config.yaml
balance_bias: false
head_dim: 32
init_std_qkv: 0.0655
beta1: 0.95
decay_fraction: 0.563
decay_shape: "pow"
batch_tokens: 65536
Below are experts of layer 5 (counted from 0) of a mixture-of-experts language model. Rows are named up (a neuron's input weights, with its number) and show model dimensions 0-95. Each number is 50 + 10 x the weight over its row's rms, rounded and kept within 0 to 99.
Before each expert's rows: "mostly gets" lists some tokens that are sent to it at least half of the time. This comes from a sample of Wikipedia text that the model never trained on.

# expert 120
mostly gets: " (", "(", " [", "^{", "{", "_{"
up0:37 55 57 48 59 71 53 63 59 37 46 48 46 43 63 44 48 60 50 62 56 56 61 45 34 34 56 56 59 34 39 51 46 55 37 39 52 63 67 53 50 39 48 62 49 31 60 58 48 37 45 64 71 40 62 47 58 56 34 48 29 50 41 40 54 66 43 42 55 32 38 53 40 46 30 53 36 58 67 38 48 49 58 53 57 47 48 55 47 40 72 46 53 55 53 42
up1:31 43 43 58 58 48 48 54 50 45 42 67 43 37 37 53 48 61 47 52 31 41 31 59 57 51 34 37 40 27 53 45 45 52 56 50 55 55 61 58 53 50 21 66 53 49 39 51 30 62 42 66 48 41 55 56 53 51 49 49 64 48 60 39 56 75 57 46 39 70 54 55 59 52 58 55 55 49 52 41 56 40 73 55 52 52 35 38 53 62 49 48 39 55 62 50

# expert 2
mostly gets: " •", "|---|---|---|---", " /", "–:", " Rece", ");"
up0:34 45 63 46 51 27 57 61 50 40 59 34 44 40 46 46 37 58 55 64 39 51 71 48 41 51 60 64 51 58 63 57 33 57 58 42 36 69 35 39 59 60 47 44 47 48 41 35 64 51 48 55 48 52 46 38 65 46 60 46 50 61 44 57 71 47 46 36 52 41 38 46 58 48 55 59 68 41 44 61 42 55 40 39 32 40 51 69 53 44 51 50 50 68 59 57
up1:46 58 54 55 45 46 57 56 46 58 67 49 49 47 57 50 60 47 52 56 47 42 52 47 60 48 41 38 43 38 50 41 37 40 47 74 48 37 48 47 47 58 47 79 28 45 52 58 73 50 42 50 35 43 40 48 39 67 55 51 44 38 56 59 67 47 43 33 58 38 36 43 47 65 47 65 50 48 40 53 66 51 63 41 26 57 56 40 55 59 37 69 57 65 45 49

# expert 89
mostly gets: " received", " took", " among", " using", " make", " won"
up0:51 65 32 41 73 42 48 68 54 49 34 45 37 61 44 46 41 51 52 72 50 45 60 55 59 44 45 61 56 47 48 49 40 43 52 41 44 43 55 49 56 35 52 54 39 28 46 41 38 51 50 59 38 41 52 52 38 46 63 51 34 74 65 55 68 48 37 62 58 57 47 52 64 37 57 51 60 42 46 51 48 48 40 42 57 44 26 63 35 64 44 68 57 49 52 49
up1:49 46 53 44 55 55 50 41 63 53 58 55 38 60 46 46 42 52 59 27 58 51 62 42 48 37 63 51 59 51 41 62 33 30 47 53 62 36 57 48 59 50 64 72 52 53 41 64 46 62 51 55 49 42 22 36 53 52 62 50 60 60 34 52 45 51 53 43 40 54 49 55 52 59 46 42 60 39 50 46 59 45 25 48 39 33 48 51 34 62 44 43 70 34 70 52

# expert 8
mostly gets: " Votes", " JPL", " Candidate", "°W", "|---|---|---|---|---|---|\n", "|---|---|---|---|\n"
up0:50 50 43 49 39 48 48 49 53 50 53 42 46 51 55 47 48 59 52 62 54 29 47 42 36 61 79 61 69 46 41 64 49 49 54 49 39 37 45 44 58 29 67 65 42 47 60 68 37 51 63 50 51 40 45 63 45 45 53 57 54 38 56 63 59 52 36 64 49 56 47 57 61 41 41 46 36 52 50 45 66 68 33 55 66 38 38 52 42 58 38 68 52 47 42 70
up1:49 42 53 29 76 56 47 40 37 48 50 59 36 65 47 66 73 46 42 44 51 43 59 51 56 49 51 38 48 52 59 56 57 38 40 37 41 56 45 37 41 53 52 41 65 36 28 48 48 53 67 44 54 40 61 46 51 51 56 47 51 42 49 44 70 45 51 48 75 56 49 59 53 54 44 55 19 58 56 42 39 41 47 48 64 53 50 54 58 35 50 34 65 49 53 46

# expert 63
mostly gets: "\".", ".", ".\"", ".\n\n", "\".\n\n", ".\"\n\n"
up0:60 32 67 50 39 48 42 50 73 63 54 63 43 49 39 43 35 44 31 50 49 44 36 52 41 43 50 48 49 67 41 38 51 37 39 40 32 52 44 47 62 57 44 48 43 47 41 59 65 58 45 71 66 53 48 38 64 50 49 67 52 62 65 44 52 47 50 48 29 44 45 48 47 69 43 49 48 51 56 62 45 41 65 58 58 42 29 45 39 47 60 56 32 43 51 52
up1:49 53 42 55 57 42 49 37 52 49 38 44 57 44 39 45 51 72 40 52 33 60 69 50 71 50 38 50 73 35 48 47 48 58 36 61 57 54 41 43 50 55 57 59 39 42 45 50 45 64 59 47 60 72 52 45 45 71 54 28 56 41 43 40 60 46 54 56 48 54 44 43 53 55 55 62 53 39 39 49 53 44 29 76 62 35 42 34 47 58 52 40 50 35 46 51

# expert 41
mostly gets: " Ab", " Ar", " E", " Bar", " Gu", " Cal"
up0:63 59 57 62 31 30 48 56 30 51 40 58 51 38 50 39 59 60 41 46 59 45 33 40 56 38 76 45 52 43 64 56 44 28 50 43 67 65 42 47 53 37 36 51 66 47 53 34 58 49 54 42 62 42 68 54 51 33 62 45 37 47 42 43 48 53 43 30 44 41 51 43 48 59 60 54 47 41 42 46 60 53 52 60 56 52 50 44 53 44 58 50 51 63 31 62
up1:43 59 36 53 40 46 37 56 27 56 58 37 68 45 66 45 54 38 46 64 40 46 50 58 57 61 44 54 52 50 51 64 41 64 53 65 44 51 48 63 68 40 64 27 48 46 48 46 48 47 53 49 60 67 47 52 62 32 53 56 60 51 54 40 70 56 53 54 72 49 42 54 62 35 49 48 41 58 56 53 54 42 57 52 54 32 59 48 37 37 42 27 36 38 45 56

# expert 75
mostly gets: " their", " his", " its", " the", " whose", "The"
up0:32 47 58 51 36 41 70 55 49 25 48 38 53 54 53 53 52 51 56 47 53 59 46 64 49 41 51 54 42 75 46 59 43 51 46 60 47 61 25 72 39 58 44 70 59 48 33 67 55 40 58 33 74 37 35 54 53 44 57 43 46 53 54 47 52 40 42 44 59 48 62 54 55 50 52 78 58 55 51 46 45 45 45 47 47 42 54 65 45 47 43 43 52 57 45 60
up1:67 31 43 39 59 69 42 51 56 52 50 53 47 53 34 61 49 63 38 45 55 29 53 47 49 53 38 37 43 63 53 55 61 71 45 42 49 63 55 43 56 56 41 58 59 41 43 31 52 41 52 63 42 75 38 54 45 32 58 42 54 37 55 41 55 56 40 42 56 61 57 61 54 37 64 63 48 55 43 67 51 49 50 49 59 48 54 51 61 28 51 42 51 44 45 72

# expert 36
mostly gets: "In", " during", " In", " on", "On", " until"
up7:40 35 58 43 49 47 50 37 59 55 66 45 53 26 55 56 51 47 34 74 58 54 32 56 56 29 34 52 51 44 56 60 33 36 48 32 55 44 54 43 63 51 41 60 67 42 40 51 45 44 57 57 58 40 59 55 54 51 55 49 45 29 60 40 51 55 34 48 54 50 52 59 59 69 45 56 47 45 47 45 64 71 47 51 63 51 62 44 45 59 62 62 40 40 39 36
up8:33 62 47 72 45 57 53 43 53 42 46 58 52 45 50 30 44 58 40 61 69 48 44 38 33 33 49 35 51 42 46 60 46 57 50 48 54 47 52 37 53 56 48 53 55 59 59 48 75 53 36 42 40 54 52 47 50 22 38 45 56 38 54 54 51 68 41 31 55 49 54 68 60 45 36 71 50 60 52 35 64 52 49 55 37 57 64 50 42 55 60 48 59 47 55 35

# expert 99
mostly gets: " Candidate", " Title", " Votes", " Yes", " Squadron", " Name"
up0:35 44 49 52 51 54 30 42 54 51 55 56 55 69 50 49 50 59 33 33 68 67 46 54 68 67 52 35 45 33 43 42 31 41 50 31 64 58 48 50 50 39 50 57 41 73 52 62 60 58 38 76 59 38 64 55 58 43 57 64 57 37 48 54 33 35 51 42 35 60 38 50 60 45 50 51 42 59 52 51 50 49 40 56 50 51 38 60 45 48 53 51 38 47 50 50
up1:57 65 68 33 61 45 35 55 46 52 46 60 55 51 53 48 52 30 45 51 36 46 62 64 31 45 62 62 39 30 46 55 60 45 38 51 52 57 41 74 56 43 56 56 70 64 55 50 33 38 47 51 49 64 59 29 32 62 46 58 68 57 51 50 47 59 43 67 51 45 45 54 52 51 47 47 51 52 45 45 43 50 45 46 31 70 35 49 57 46 41 56 42 48 44 40

# expert 33
mostly gets: " during", " after", " for", "In", " After", " against"
up7:43 25 53 34 49 49 54 61 53 60 58 55 77 41 46 44 55 57 59 48 43 64 51 49 53 53 33 48 47 58 46 59 53 54 40 73 72 32 40 57 54 46 46 66 45 49 48 58 55 46 39 37 55 57 77 43 45 38 50 40 41 45 37 48 49 55 34 53 49 55 64 51 39 63 59 40 61 56 55 33 62 62 37 58 52 60 46 39 56 63 45 52 47 43 31 50
up8:40 35 49 47 59 51 46 50 54 49 46 47 60 52 53 65 60 45 47 39 32 67 55 36 77 49 58 52 48 43 64 52 44 42 57 41 53 62 51 20 39 45 45 51 42 61 62 48 60 43 38 57 55 47 49 46 42 77 44 56 36 41 53 34 52 55 48 31 41 68 42 55 50 47 46 64 54 69 52 40 30 53 56 49 55 51 38 61 47 45 35 48 54 67 48 59

# expert 78
mostly gets: " John", " James", " William", " George", " Washington", " York"
up0:40 38 70 62 38 48 55 42 54 52 60 55 38 48 40 43 52 52 44 62 52 51 39 50 57 50 54 62 42 49 50 40 42 48 49 22 50 32 50 54 58 47 68 59 43 43 38 49 37 36 56 48 57 62 63 36 62 49 40 38 65 40 37 55 58 41 49 70 63 45 41 52 50 63 55 48 55 26 33 67 46 42 70 46 59 53 63 37 53 61 51 42 57 62 51 63
up1:33 46 63 51 50 48 61 38 39 62 56 47 79 37 51 55 47 43 45 63 38 52 53 58 47 48 47 47 29 28 44 53 45 58 65 50 42 51 55 66 50 50 34 60 39 48 42 59 29 52 38 42 54 43 64 37 48 67 55 64 41 50 35 55 63 50 57 50 67 59 54 39 42 55 48 69 46 42 59 51 51 38 36 38 55 36 67 38 43 46 42 52 40 59 48 49

# expert 55
mostly gets: " Coordinates", " Born", " Phylum", " Website", " Occupation", " Synonyms"
up0:41 72 66 29 54 46 35 42 33 53 45 72 48 38 43 51 62 48 45 52 29 45 42 38 55 48 68 67 74 64 57 66 57 47 55 55 50 41 40 50 60 58 48 35 61 46 50 55 58 51 44 51 45 46 29 60 56 41 39 39 70 37 48 29 46 65 46 50 48 51 48 48 32 38 46 44 49 48 41 48 49 45 58 47 46 55 48 53 53 36 56 48 66 52 49 53
up1:42 63 47 54 57 50 43 62 40 50 55 50 52 40 36 59 45 68 31 49 62 53 47 48 46 64 51 41 64 48 40 55 64 35 79 53 29 54 74 54 52 42 50 34 63 56 51 37 51 43 58 61 45 62 49 51 54 54 46 46 35 54 56 71 59 58 36 29 43 42 42 61 46 45 54 50 36 49 59 56 44 48 49 44 50 61 44 64 55 54 46 66 24 59 52 54

# expert 49
mostly gets: " JPL", "|---|---|---|---|\n", "|---|---|---|\n", " Died", "|---|---|---|---|---|---|\n", " Loss"
up0:78 57 46 44 45 69 53 56 53 54 65 54 52 35 38 57 45 60 44 35 63 48 31 45 22 60 43 47 62 37 40 53 66 51 52 38 48 46 48 56 52 47 34 58 68 63 45 60 67 33 57 54 54 30 53 48 58 63 55 45 46 42 55 32 56 40 45 51 50 61 52 44 53 55 43 61 53 62 48 34 42 48 60 48 66 47 45 46 43 42 61 49 39 54 55 63
up1:38 53 46 51 57 42 53 42 56 54 37 60 54 46 43 55 22 48 52 44 46 48 75 38 40 55 65 48 40 51 54 71 65 36 52 46 34 40 57 38 43 59 28 53 51 42 45 46 35 63 47 61 41 66 44 56 37 62 46 38 55 66 33 52 58 55 64 48 58 61 63 56 48 46 66 54 39 40 64 60 57 38 44 51 43 60 47 50 60 32 55 52 57 59 63 43

# expert 30
mostly gets: " Republican", " Democratic", " Minister", " South", " Conservative", " Liberal"
up7:61 42 56 51 40 37 51 46 40 39 56 46 29 48 58 41 65 48 46 61 60 49 51 61 38 49 53 70 41 33 54 48 48 51 57 38 66 40 55 50 32 54 53 53 47 56 69 42 68 36 63 43 39 52 75 57 53 64 49 39 50 56 40 36 44 46 46 71 46 43 50 39 66 53 64 53 51 45 50 43 42 48 55 74 51 61 71 44 53 60 55 47 62 59 51 62
up8:57 35 50 43 53 50 51 54 46 53 45 49 48 45 36 62 56 54 35 36 34 41 57 50 50 52 36 61 50 26 78 60 56 44 47 39 47 65 49 49 43 53 68 57 40 42 59 47 52 43 43 53 44 50 53 41 37 49 65 62 37 58 70 36 62 46 65 59 53 32 50 55 57 53 62 78 52 51 49 47 39 35 65 60 40 46 41 50 27 41 51 45 52 59 49 43

# expert 70
mostly gets: "In", " In", " re", " Re", " pre", " inter"
up0:39 53 74 53 53 39 30 58 48 56 54 64 70 27 44 58 35 56 41 58 53 46 36 38 41 48 43 58 50 51 42 39 35 54 56 62 60 32 58 38 71 48 44 51 61 51 48 56 46 35 39 61 43 47 43 63 57 58 46 47 61 53 47 60 44 36 50 56 58 45 49 63 58 61 46 49 71 46 53 67 44 67 55 53 51 50 40 52 56 54 81 51 52 54 48 54
up1:44 68 61 47 52 49 42 57 49 41 45 38 68 73 53 50 47 48 66 42 54 38 45 60 53 66 32 70 54 56 45 55 70 58 38 31 55 52 62 34 55 40 29 69 50 53 56 48 57 55 59 46 55 36 28 38 51 39 38 42 52 45 54 50 37 58 56 51 50 41 37 44 45 56 72 51 51 33 58 52 48 41 60 44 62 55 59 61 35 48 54 49 51 46 60 43

# expert 91
mostly gets: " France", " Italy", " Germany", " Canada", " Netherlands", " Africa"
up0:36 61 39 75 70 58 47 29 54 49 65 51 57 66 49 27 49 53 55 52 57 67 49 52 46 48 55 50 42 51 51 55 50 57 38 49 59 70 39 53 57 28 61 40 58 52 63 45 46 49 45 51 17 69 38 51 41 51 50 41 60 56 46 46 48 39 57 52 52 49 48 45 41 57 46 61 33 50 68 37 48 50 42 55 50 51 55 62 60 64 38 40 61 43 48 51
up1:50 49 66 45 43 41 49 55 51 44 61 48 41 32 47 48 57 48 32 63 34 35 35 54 48 39 53 58 32 30 46 60 48 37 59 61 52 59 46 60 57 70 57 44 48 60 39 56 48 43 33 51 53 68 44 38 70 43 50 50 56 72 45 29 45 51 45 48 53 42 75 48 67 49 48 57 47 54 47 68 53 34 54 48 40 56 48 61 61 60 39 52 64 39 51 49

# expert 48
mostly gets: " using", " includes", " make", " provide", " create", " give"
up7:46 40 58 63 57 60 66 53 51 60 42 45 51 54 39 48 36 54 60 41 48 46 40 61 42 53 52 49 38 55 58 50 46 49 46 62 37 47 24 54 55 56 66 52 48 52 18 56 55 48 47 47 62 69 72 32 58 48 60 57 49 39 41 30 33 50 61 47 50 49 53 48 40 50 52 57 40 51 70 38 53 61 31 52 54 57 41 59 58 57 48 37 70 68 46 55
up8:36 53 64 62 75 55 48 58 44 54 40 54 35 54 46 47 62 44 35 47 67 57 34 40 79 49 62 50 42 49 60 39 59 45 46 38 55 57 47 53 39 55 51 52 46 73 39 46 44 43 54 43 62 52 48 40 59 66 29 45 54 48 48 33 52 49 42 50 47 55 59 36 38 48 33 81 61 59 52 49 61 63 55 43 51 44 60 39 52 39 53 56 48 50 50 51

# expert 23
mostly gets: " ±", " ±%", " −", "^{(", "⁄", " £"
up0:62 37 42 43 39 59 40 35 56 58 44 40 52 55 49 50 59 47 61 47 63 48 55 49 41 44 60 27 44 53 53 47 42 57 43 59 70 59 64 40 57 55 52 79 32 45 57 48 41 47 41 54 61 51 48 34 49 59 60 57 57 65 46 54 52 57 34 46 57 63 44 59 30 62 37 45 47 40 47 43 75 65 33 68 45 45 46 59 60 62 57 54 53 40 45 39
up1:48 27 48 51 55 68 55 61 63 68 47 58 57 57 47 48 65 35 39 51 49 51 52 62 49 69 49 59 35 46 50 51 45 46 60 58 46 35 43 41 59 79 46 38 58 36 35 46 44 44 55 51 60 46 48 40 39 41 34 74 46 48 55 49 54 40 52 45 44 39 49 45 56 30 41 66 46 61 53 39 48 43 61 56 60 44 44 53 55 40 30 68 54 60 47 41

# expert 31
mostly gets: "|", " •", "=", "-", "===", " →"
up0:30 65 41 48 68 30 48 45 48 34 63 44 59 51 62 29 39 51 55 64 63 63 64 42 56 60 43 52 37 47 68 35 53 49 35 58 28 59 43 46 55 21 50 57 42 47 52 58 51 55 44 51 41 50 50 58 43 49 44 56 57 29 55 47 62 45 57 57 54 49 41 43 58 51 69 52 41 69 47 41 52 33 49 42 51 55 43 55 41 45 61 54 54 51 50 61
up1:51 62 46 54 47 40 34 49 63 60 54 58 51 40 47 57 38 43 44 44 53 57 51 50 52 60 41 50 40 46 58 50 69 48 54 56 59 72 55 38 48 50 30 48 61 53 35 49 32 36 52 51 56 48 34 52 56 45 38 53 64 70 42 57 43 36 58 22 64 43 54 51 23 45 40 47 64 41 50 50 66 53 32 51 64 61 48 47 69 58 51 50 56 57 35 44

# expert 115
mostly gets: "-team", " NCAA", " consecutive", " previous", " congressional", " senior"
up0:41 59 46 33 60 52 46 55 52 48 29 50 76 59 57 49 38 45 51 49 50 52 60 34 51 48 59 52 33 63 60 41 52 44 60 61 35 57 58 52 46 47 45 51 34 42 38 45 71 50 32 78 46 61 42 46 66 57 57 42 66 64 54 26 51 60 60 60 50 31 56 46 67 50 56 46 47 46 56 51 43 48 52 30 50 60 46 39 50 51 56 52 45 57 43 64
up1:57 50 55 29 49 48 56 45 47 61 42 66 49 59 55 44 44 58 32 38 45 33 69 50 50 47 62 50 37 56 58 55 61 45 45 49 50 41 34 58 32 41 50 35 65 53 51 41 48 45 59 56 45 33 50 60 58 55 51 48 48 68 47 54 51 68 66 50 41 70 39 55 52 55 41 69 36 61 49 38 66 34 54 53 64 60 49 55 43 50 45 44 32 28 62 42

# expert 52
mostly gets: " @", "|", "',"
up0:58 51 49 33 48 44 62 52 46 40 38 79 55 51 49 46 36 53 43 38 52 57 47 58 60 45 67 28 50 46 72 41 48 37 42 53 36 50 44 56 51 31 66 54 42 56 53 37 47 44 36 49 55 58 72 62 38 49 38 57 61 51 59 53 61 44 48 49 51 44 43 71 69 42 63 42 41 37 48 48 42 48 56 54 49 44 71 48 56 60 42 51 34 65 58 52
up1:60 35 45 49 49 55 49 44 53 60 48 63 30 46 55 47 47 38 54 38 52 44 60 45 54 57 60 47 56 65 68 56 45 37 57 41 45 19 57 47 56 51 57 67 41 53 49 19 43 61 60 76 29 57 35 38 50 31 48 51 47 54 40 34 57 62 50 51 46 32 41 44 43 52 59 46 56 58 48 44 46 47 54 52 62 64 50 57 44 41 50 48 49 56 52 68

# expert 106
mostly gets: " would", " may", " To", " must", " will", " might"
up0:55 45 27 25 53 49 55 51 59 47 58 47 41 56 61 41 53 35 57 53 45 46 51 50 44 30 48 43 45 40 56 49 50 42 59 53 54 30 45 69 45 59 45 51 44 58 49 26 66 35 52 38 35 55 42 57 32 35 50 56 55 54 62 34 37 49 53 38 46 69 38 52 64 70 61 52 47 60 48 52 38 38 54 48 49 64 57 53 65 59 50 62 59 65 55 60
up1:47 59 33 58 43 46 38 64 52 46 41 60 67 47 45 58 57 52 43 58 62 47 42 64 60 59 63 42 42 64 53 62 65 58 59 66 34 55 66 50 66 52 60 60 50 24 47 40 63 58 40 36 38 43 50 58 42 40 50 54 55 64 51 50 34 58 56 63 57 38 53 51 68 62 55 54 55 42 50 52 63 37 41 54 54 57 52 41 53 52 48 31 38 44 34 29